Below are experts of layer 3 (counted from 0) of a mixture-of-experts language model. Rows are named router (the router's row for the expert), up (a neuron's input weights, with its number) and show model dimensions 320-399. Each number is 128 + 32 x the weight over its row's rms, rounded and kept within 0 to 255. Numbers have three digits each.
Before each expert's rows: "gets" lists some tokens that make up at least twice as much of what it gets as of all text. This comes from a sample of Wikipedia text that the model never trained on. Tokens count by the router's weight.

# expert 2
gets: "| ", "the ", "of ", "in ", "\n\n", "and "
router:107128175192147168128129080111082165123137161155087127089143118056115137095116130128099133158086082119164097138109138070161158085154129134100147118110123145156083151143207148141150160130185154132167132160083114156101134176124080139102125144
up0:184166145148082071111111106148167078093128128181174141155132105122123091155109105149142130124063115104072190144096154094120087099117083103130104144135157092142137154105148180135189135105184159113108148143089167109074127153127137093163109137
up1:097101195113152210141148207143156155142179143110098100114152137098117151125116138084097134192118142129139106157125088156067185084127106212085154129078135139089183100084101124077160109127113080146123150150103108136127087139124127096125094129
up2:120169120193127159121056176124157061103113147091073108126076132121108097141130158111077138136086100140130055152109131149098129131104096160121120137082118177201091149085165197133125131136178100113093122102126079127165175105139147083210103139
up3:079095169152105081192099222157134145147125083132137124066151081097072083145099053144160127013155125156165121077126139137108080173118186176149105135087176111188125054146109151150124120120150166121136122101154133146154086140077094099102121157
up4:118165150130106124164173133161139138162125117107147140120122140127166186137142090139115162072114159104164103087103119123112100121104096123135125128149141146038102162180095075121147181139170085110224193146135172105091109154135163131188180140
up5:124138158134069097141160093123149137072092056126108103094132145102141130100070133113119126188104113155117174157086141106155096120132144117087117124137130103133094111150123125113162076162065091180101122153144106053143155157062151166148167143
up6:169083107124080133118193148136131164134094192120112185144152163107149134161139150122155153127111113163181166097128158106109120174144148169150157205088160126154130071111185098106120118122145121210125151118141186123117208102125101122117105142
up7:103083116067117119071117110064126147081081157111147126074111200195155108117116137111099182147095095122090080148122154057104155158059102156109084174092103128172104121078139186161122175107085098143104159155102090102138179113128120147138194166
up8:179136094127121109111130094182168198169113212110146134137102112157179113123153162156119109124113129110135142098103121112054123120133098136121153102124121146105146095145158075107113163077168132130199128150081171198051153135184188129117097130
up9:166150111142110162158185154137142075112099171107146112134107133138086160111078144139085108132104108137089184130126111046091168139130051091129119139131107119149131109076096097155074147088106054141160188108119130126117196083169157085111148130
up10:174087163140139135146124193104142151145109137126119152129116143133136114145147156135112148171134130070097093102109118156086162126186146149112105125166126139116142106123125104135108110102106048110136139121090061134090171060109092123178161112
up11:132145144063139098125149146156126150079121154207099174099149102073101099160145130142154073140093112211156127154102117138179156138136116147102131120174139178173087138136114102144052116151145205164102132123161194124149089129092130158172118159
up12:076181192155110086134084106170135105100141134127118136155127111081080132158136131098077125119147150124168135218161151102194096117133097175144134133156102105083139096142123124135106153159136104151125098098181157102118089098137177157136126106
up13:176183097072113115098106140137087109084145180063115119181086079114115098184148161163115092151149147159123124114139154104113173125076065145093118145149100107122152164100151067146106125089148133111121118127179170126086154067099113178108182134
up14:106176143061066159086139137106126091126105098070133098086189217177138108144129083130191112110096154164076071168164130125127101099135070154063148118160114163159159088142135173109147151123158161111149135141110102098115107108169114111109220098
up15:190131134115167086151159112147166166148118113113165127156154153137092126097137123083107125098113109127153120135123138098141170101138045103106069108084135143109159122121103088071093126136174101155137116159098117093121133104143123116097175139
up16:129095150206187152144122158196198158087113125150139083107095111184149117089107115096115111088107183137062105161150145122127097182082171091110149180125113066172149082142178097115108174060083167099107122164122085134118079110101124121151123106
up17:125120126105129108124079200162111105086111109135131110132169151064102167168138038076089140126100110108073148098092143128090174158154124143152123137211109165149094083096165134125134108141133111117181119144090143141154136164121185111097171215
up18:132131116143132165167096106061169140155131097097116137153170086123095092150170092112152130099150128044087118166115109106135098117154093154155117152124107071180102144138145070120159178120132156121110163137169169157090099091115174136129189095
up19:149121091121131201128105160095132182083128132153135158119144094100143077167126151145162137146145119097121149163100080142048119141087181138161081151158090145141106073145132079057174116120130134138127160170153109071087128123145093111113157090
up20:130167189094110112152110136099137179150160144142132144163147118109183091115140067157169091115124166151089146128083112137143145088143120131122151160115093059199103140143155097155128135096145172129118210128130102183172151136146116125172084152
up21:167209093119162152128141123148134127127106117124130155081151173152109127051220165088156132126143100102150092169160105126106142131102126178159151166116100143130200206087152112082072158121129092151188104126124182115183144133109114088147221127
up22:079162103146176131164151166122115169109128110064144128177075102101127104113106119126107154119147179126118172105150152179103116165111100117132094116156147142181170159113135096145117093141091082148158107128158064128162182087144108156122172088
up23:153125120125152135106120140148135130138130128124131068105171111130114098182181113154136154089144147147166124107105090179110125086122155086128187120085134162129111089081149148061165152166130098119137113142058092211120052059111160116141080149
up24:123081159184139119205139147171058150094057099093115070081135147147199108152098109131161112106152131115123076147122104149143141123137111188131123142179130104142123129173116091075112114143117140123181113109186125101111128143073148081159186111
up25:125103119074121162112112095151133205145153147113125130092147204140159115171171153145120067160094105147143143131109100137101105111169141152161148139159107126130123173163159154115142114163093200144104113116113160153158127144128077127149114108
up26:128141116121158190109118132154108167132131127068159124103226207135118124115145124097152081150075123082061140152118130184189163122139129073102136163140145149131136137148171155162139109143185190104106135143138122147168141158148050073125093154
up27:148136127136131067140175179111071103126167137122133136116151164096124123183192130122178165086115136166169129215079132130058077123116086197130088086155096116093142102141133145129150054101063146163130135136059146091079184102125051143104135185
up28:097118090138110104155171134134177150133139120146098098108153117124138061084156098149066066155144100190024134112056145106165114132124177110133096131109060127187107136177137109079100130091123123163170166173189118139081138118123099049145182099
up29:174154160079133181175173137130151139156131100158093100089147198127151107146162103134125121102101114144117107133173101139139217160171146165099177134113158112168196182109138152131142109077098127079107173160182112145126130133187113106128135119
up30:090129118102087142113083133096179079125115114181126079084118164148126133143161128102157112077123179166130110148067124110205121127147158135146134156113130114107142132087118133102063131137110130118175145107095140144099147207141105115115165082
up31:136080109205175118132092122163074110099163148137149077136075117136086087098112151112185119196142071157102146107139165168141113124166140143188078102120133188078121166142115093109132209135100104111184119095107181106092179155092122121139132113
up32:142104151087126178146125119217127115122134142186184061107087171109066149082119121081089076124183081100110102115127135060085114077126156081160088098139158133123107097149148156065095113125148091133144076107174079125095099100098109123104113090
up33:110091134156168195112088139134116140098155149163102165083152099068086100124101137068161143111159175118174128122138136122085119177079080132193113135095088096162139208125149121054123111112110120078151134137136141129109171120182139143123133146
up34:112093134142174100092145144115125127185113125120128164126039160129138140145156119051162136160081146147169037123031141104162115133142082114098101157093131156134148108079103172120099131165121097132146150065120117122112137170058129100091182056
up35:088088123109097106153150124108147080116139225155104101116112069136122155126130147105149151181141141160117026159145131103084116118158142150131142135103166152079082117075148143058137184161124134087171165098124165108127159118154122133160076156
up36:168143125190115147147114110092054130136108099142087123171187111180149095107120112155062142093116171124150101090109092144071139130171138122129145141139111148191062069194145128128092160181118120123115120164122157117118145166116119080157139122
up37:137144141166117151110113111103181126104141128176168083133104145165084111141092139136080219133142120135151150142162138049140145086142127149115169110146150114118111088136135137115166149156132079180138083082112134110180119069089148107167153135
up38:184120115155177145117069200076125112091124194113130119117093106095060122172110170101170105092103083133142143113162159178174083154145108150145127112160133105140091088148136145130142106106156121091105103176098137148076119094111086156142140152
up39:090202187108143126131147117129114147124184114098088104129120129063146104101150118086150169139114116081102161108194121147155097146133114204074108206125135177139123120088117160128145117189146152091148109173144095099158086109168118110114127108
up40:125098125106066146127100122138179126156077116099143138113107118131067160152142108121157133217198093126154076096108134062095125107162116197136170171141098131170057123161095158117141159106140091080150157089165137091128169173077127145161147101
up41:138116165100079037115171153182036143082178137116073178122124120146121097136123171136205161155137098162097150101129122141142159164094065121150146050114103153153083128120187116187156096098163155099134153163114167104129142116084160135139071168
up42:117147112091122134058114150136112090123070169120151159124179167097126186122100146109104118073072177130131183095094074158168143124126156170171094061151070123077096113098153146166175126137137098099116075158114178078159117138103105125147122165
up43:127134172119180072140077141116089124125130123159164117134104137149102129129133075122144186118094096125187143118105126190103121092158133107146135090191100149066099128162123075125111095123106118126154093130147146064150135112113116186155135089
up44:118183163151141102112093180165099164171125158132087127222156080120111103097073191120135124130112151095160079120149184182112145133090136168110122156109124094123137126089157158195147152098073060129130140151177149102116171114113097182100119093
up45:133125155140137114180114174056130174127115131067119168158169107124111096188122137133127123163120126110084110086185164130177145147145120158084098112089142120119179130153120142134162113178121063144141163127124147171115135171174100120140007176
up46:159197154124089137153145157162113119115133173184107100127101099115118159139141118138129131117051140220141126134124137117096069060117125139188134170115126097116125145112092143125163111122186123100113102145101186172059145134100096102121190138
up47:143132133119193152113105160124081096128150093114176080168091164143137157102155140115087162107149138148082129116172089139110154141128089073115155109145118140149165168148144120091092144118154109119141118083100093119118171108170133104090162073
up48:194122150101101182094167189093147140080118157145137049154071156085145177116142100062106171136109113145128089096106100111124120105128101120119114050172090184063109126165141057073115090090147132110141090151157146157168121122095122111110088171
up49:193111145115091169174137185155089139099075085117106098111119074123188133124078136116174083128135143167121139140139118142120094141139119178134131127150103134143134135154180104110144160148154073114127161149161135159153112141114174095118142146
up50:131157104116159153112117136141177039115163134099087133111108123138113120147129071105135149186134128134158145088153104211137154171119073132094121126137159167105131133107165117113180106059137114186085132087157134080099129113100186164173087129
up51:169134111112208143197128167118146108146116115108117155139164114162137092159141152150097119162153072111132078103152121105102130130137125127118160102111110131112113108175148163168126124187098081081133152133174151118133077100144130116142086114
up52:161117179159106088094137118119127197151154198159138132031164154090135162120103127203153155145097137131114103113134112210178127199067156118147136078151106132170086129177136173120139122119108123120105140103064166092095123118164084140143094120
up53:124143163147136119175170118197195113086072135155082047103111120120087164159145131096106143147130141165145127151164158177128116123119112122134168154092104144072115064115202115131139138083162150125074121148142147105121132133109169165114130124
up54:144104161095155156127088187101099116120160246155135105125140182132172068161064106060148146100174157077151092081093070206167139158110145167129087131164171130149130145114103130151168148149107093111129156155136157105123125118104105075104142114
up55:050126110164155124075127118070139141095133168137157130062141196158098124054164103120172092120100106133081123171095117121138161166085143138161121147117128121107090114104162109190084176112210110135124132152113146153147184100104144136129106134
up56:131133066151114157149159122152102107146093113154171137193150101093120145112107126123143118106132162126166169120107113092197127097142171138194084145082113100178136081135129134123164132121136126133108178075165156120118133141089094144109135177
up57:188153098203125122149168095096126114132135142112187136079167117104094164122195099122090128121095118140105145084165107130129136112109092181100160129139128134097193118134153106139168119110124110157100069118185157105154150139156128111182129189
up58:079124236142098132169104125107076099118168160150090146065121092120143139095096167085145114121081192118134083101175186091204135118102149120094132139142162125163106137101094127111198067122065137179133106107152182070104181086132189087118157132
up59:141057148159188168150129120154127136111085116161171142083156115130143113077134101142091111189162159147104079131135119104172057109144094195087161188110075150117134129172109116071062143132070122155114137105058108154124136142150056094150090136
up60:079110103183123092156072137121151154106179151117130182117134109160137064117153112116146164148154126149159169103174134146067189149076096155156154078179166088154187035074126121107163132189114177105142119159124170160152133127119104103191208146
up61:110152125152142110088142112144139156139150157154099127140101117081097170106091146117160109183095158158158146084175077113021113115143149118085034141169109166162133157119101123086121090161103109112151133080186174156120118115135108032121142081
up62:097136159136225146139036091134106120096137153168120091167104151146127161134127122110154174121073156152147213133143094106158122150119071117149107082127108089158107122158167118123096152128187105086059126149111169123139087114078133136125116197
up63:116090090133119111102093123133142118131145109073126099059142107101067158134165127145140146094107117117171105138109071104179056086167133125067144161094066118124141137100172150172133138074190170108146117114152152077112169155123164132065157124
up64:138120145180110142111119154076117145100088147114106131124119207129102124138151126134105044139111132143122065157126102124155125104116106128150076158071142094126119128082150166126065198154148104133086152093133122135186149081135129068132167120
up65:151131118137183114149130137125190145131151158098114158121110152126094107130177103121112121153115093160132204145083186147178096094127163083123166066129115127178144170110149118119096074119062180056168110147154144135048111131119104155138103200
up66:078077150183170074123082134159132090084209141164098105135168171092104202158141162161106121110140135063060092089083153111127083123058139161068154134065177236159084168040103101097126186113122118113163103122145124055094148096069098127110081133
up67:128133116170163144108144162121104155157169097089144094132186120148096144152170075135138109109092045112164156071111152119150102132168134183062111144178068103142132178116142096103074116171037154156154125169127136138138139125164151093092085072
up68:160109109162134203144160134150127111118135161044122124134130127090127068158152185083135079155089129148123166142118168072138154163136146130130075160177112070084131102147143095125113147104140097162112128122142096101149162137225134131085117130
up69:141126124153172128140167159103107163147171108116095098089121159124142172164118061090089129233126142187095101188063169137096108127134121150147186109169139128098133147113086133055106149138146108147126054087114149162181123144151132086106158150
up70:091121119096193119138183107122120147107172086117100129156154156096135115123133126028168098087132127127136155126161109158185135088104170037065167162106095103067100148120088094143142170142178117110091137123049164081131180184153194129087169097
up71:150124083157127194102130099150143142152126208133072089123185178160115178123172129101126140164114079185147155134146089124111158169163157157132153159168156163138136091168079150140073185122075118139154069090131095132040128136104102096122065103
up72:091097152176092125086111144112132046110177174140107132040152155084133132134144132171098211137126127166080116133114149091157162144130150104084139159154123118163098195119150130074178147122143138115204166168097121072133118117117090056077129076
up73:121097147137144137132122124151161133115128112136043079163162144089102132131121136085087177110121146094130158131097098155173106109131165134160149115161083139111114150137133110124164138162142164158147080182154168086151207177138143181145145160
up74:134155084131090200134120073177124131148103114099172041123134180079067085099173155064139089179136120179122170067165110134049117130120142098129097094106116144107111081122136076137103145118172141135147101149160053106157124153127139112133116120
up75:079146128073081110131179142165142151101076166101134136113117103140172139120115065060105110110138112161132164139050121119127119084134112198122157098142135134158145125147124097074171149122147135105108136082131170110175101156150129135165137102
up76:143149071192126098115120125141177102162120083143135126136156133098109091144139122108135137089101159169091064104135138142096178136092154133106163129134118138159156168175158113071149130139133089105078135167067157135143147147139144122131134122
up77:205123127112109098066163078107087140127114248142124105077151162131093123159141121157103129145163085065159165135143147095141105164124147118118133105106157130158163166125142101109134122086111125122126139162171094131130151113140124061069146106
up78:106101055104157101108112098066085097060121098137101063126104118131088044145212123105179129127121116087109111133137127124097160138117117126052160145158110151128158155208137089125081170129108113178156131138128103060174104117156067099094161143
up79:131142132201108120145060146132161108110070111162166114090173111104100157125089109171154114137107143160086115085237130137138083092121186137113122094102111104116120109092115147162092082121184096095116067149133108075116183156087149116092133144
up80:175087090120112083207084150152169160111180201177151133139129100134147156123131123052134141135082149096170181125105125109122195138191161132130068140123150163146104144135070094119098131093059104142111139195145149168113091076170156086160093115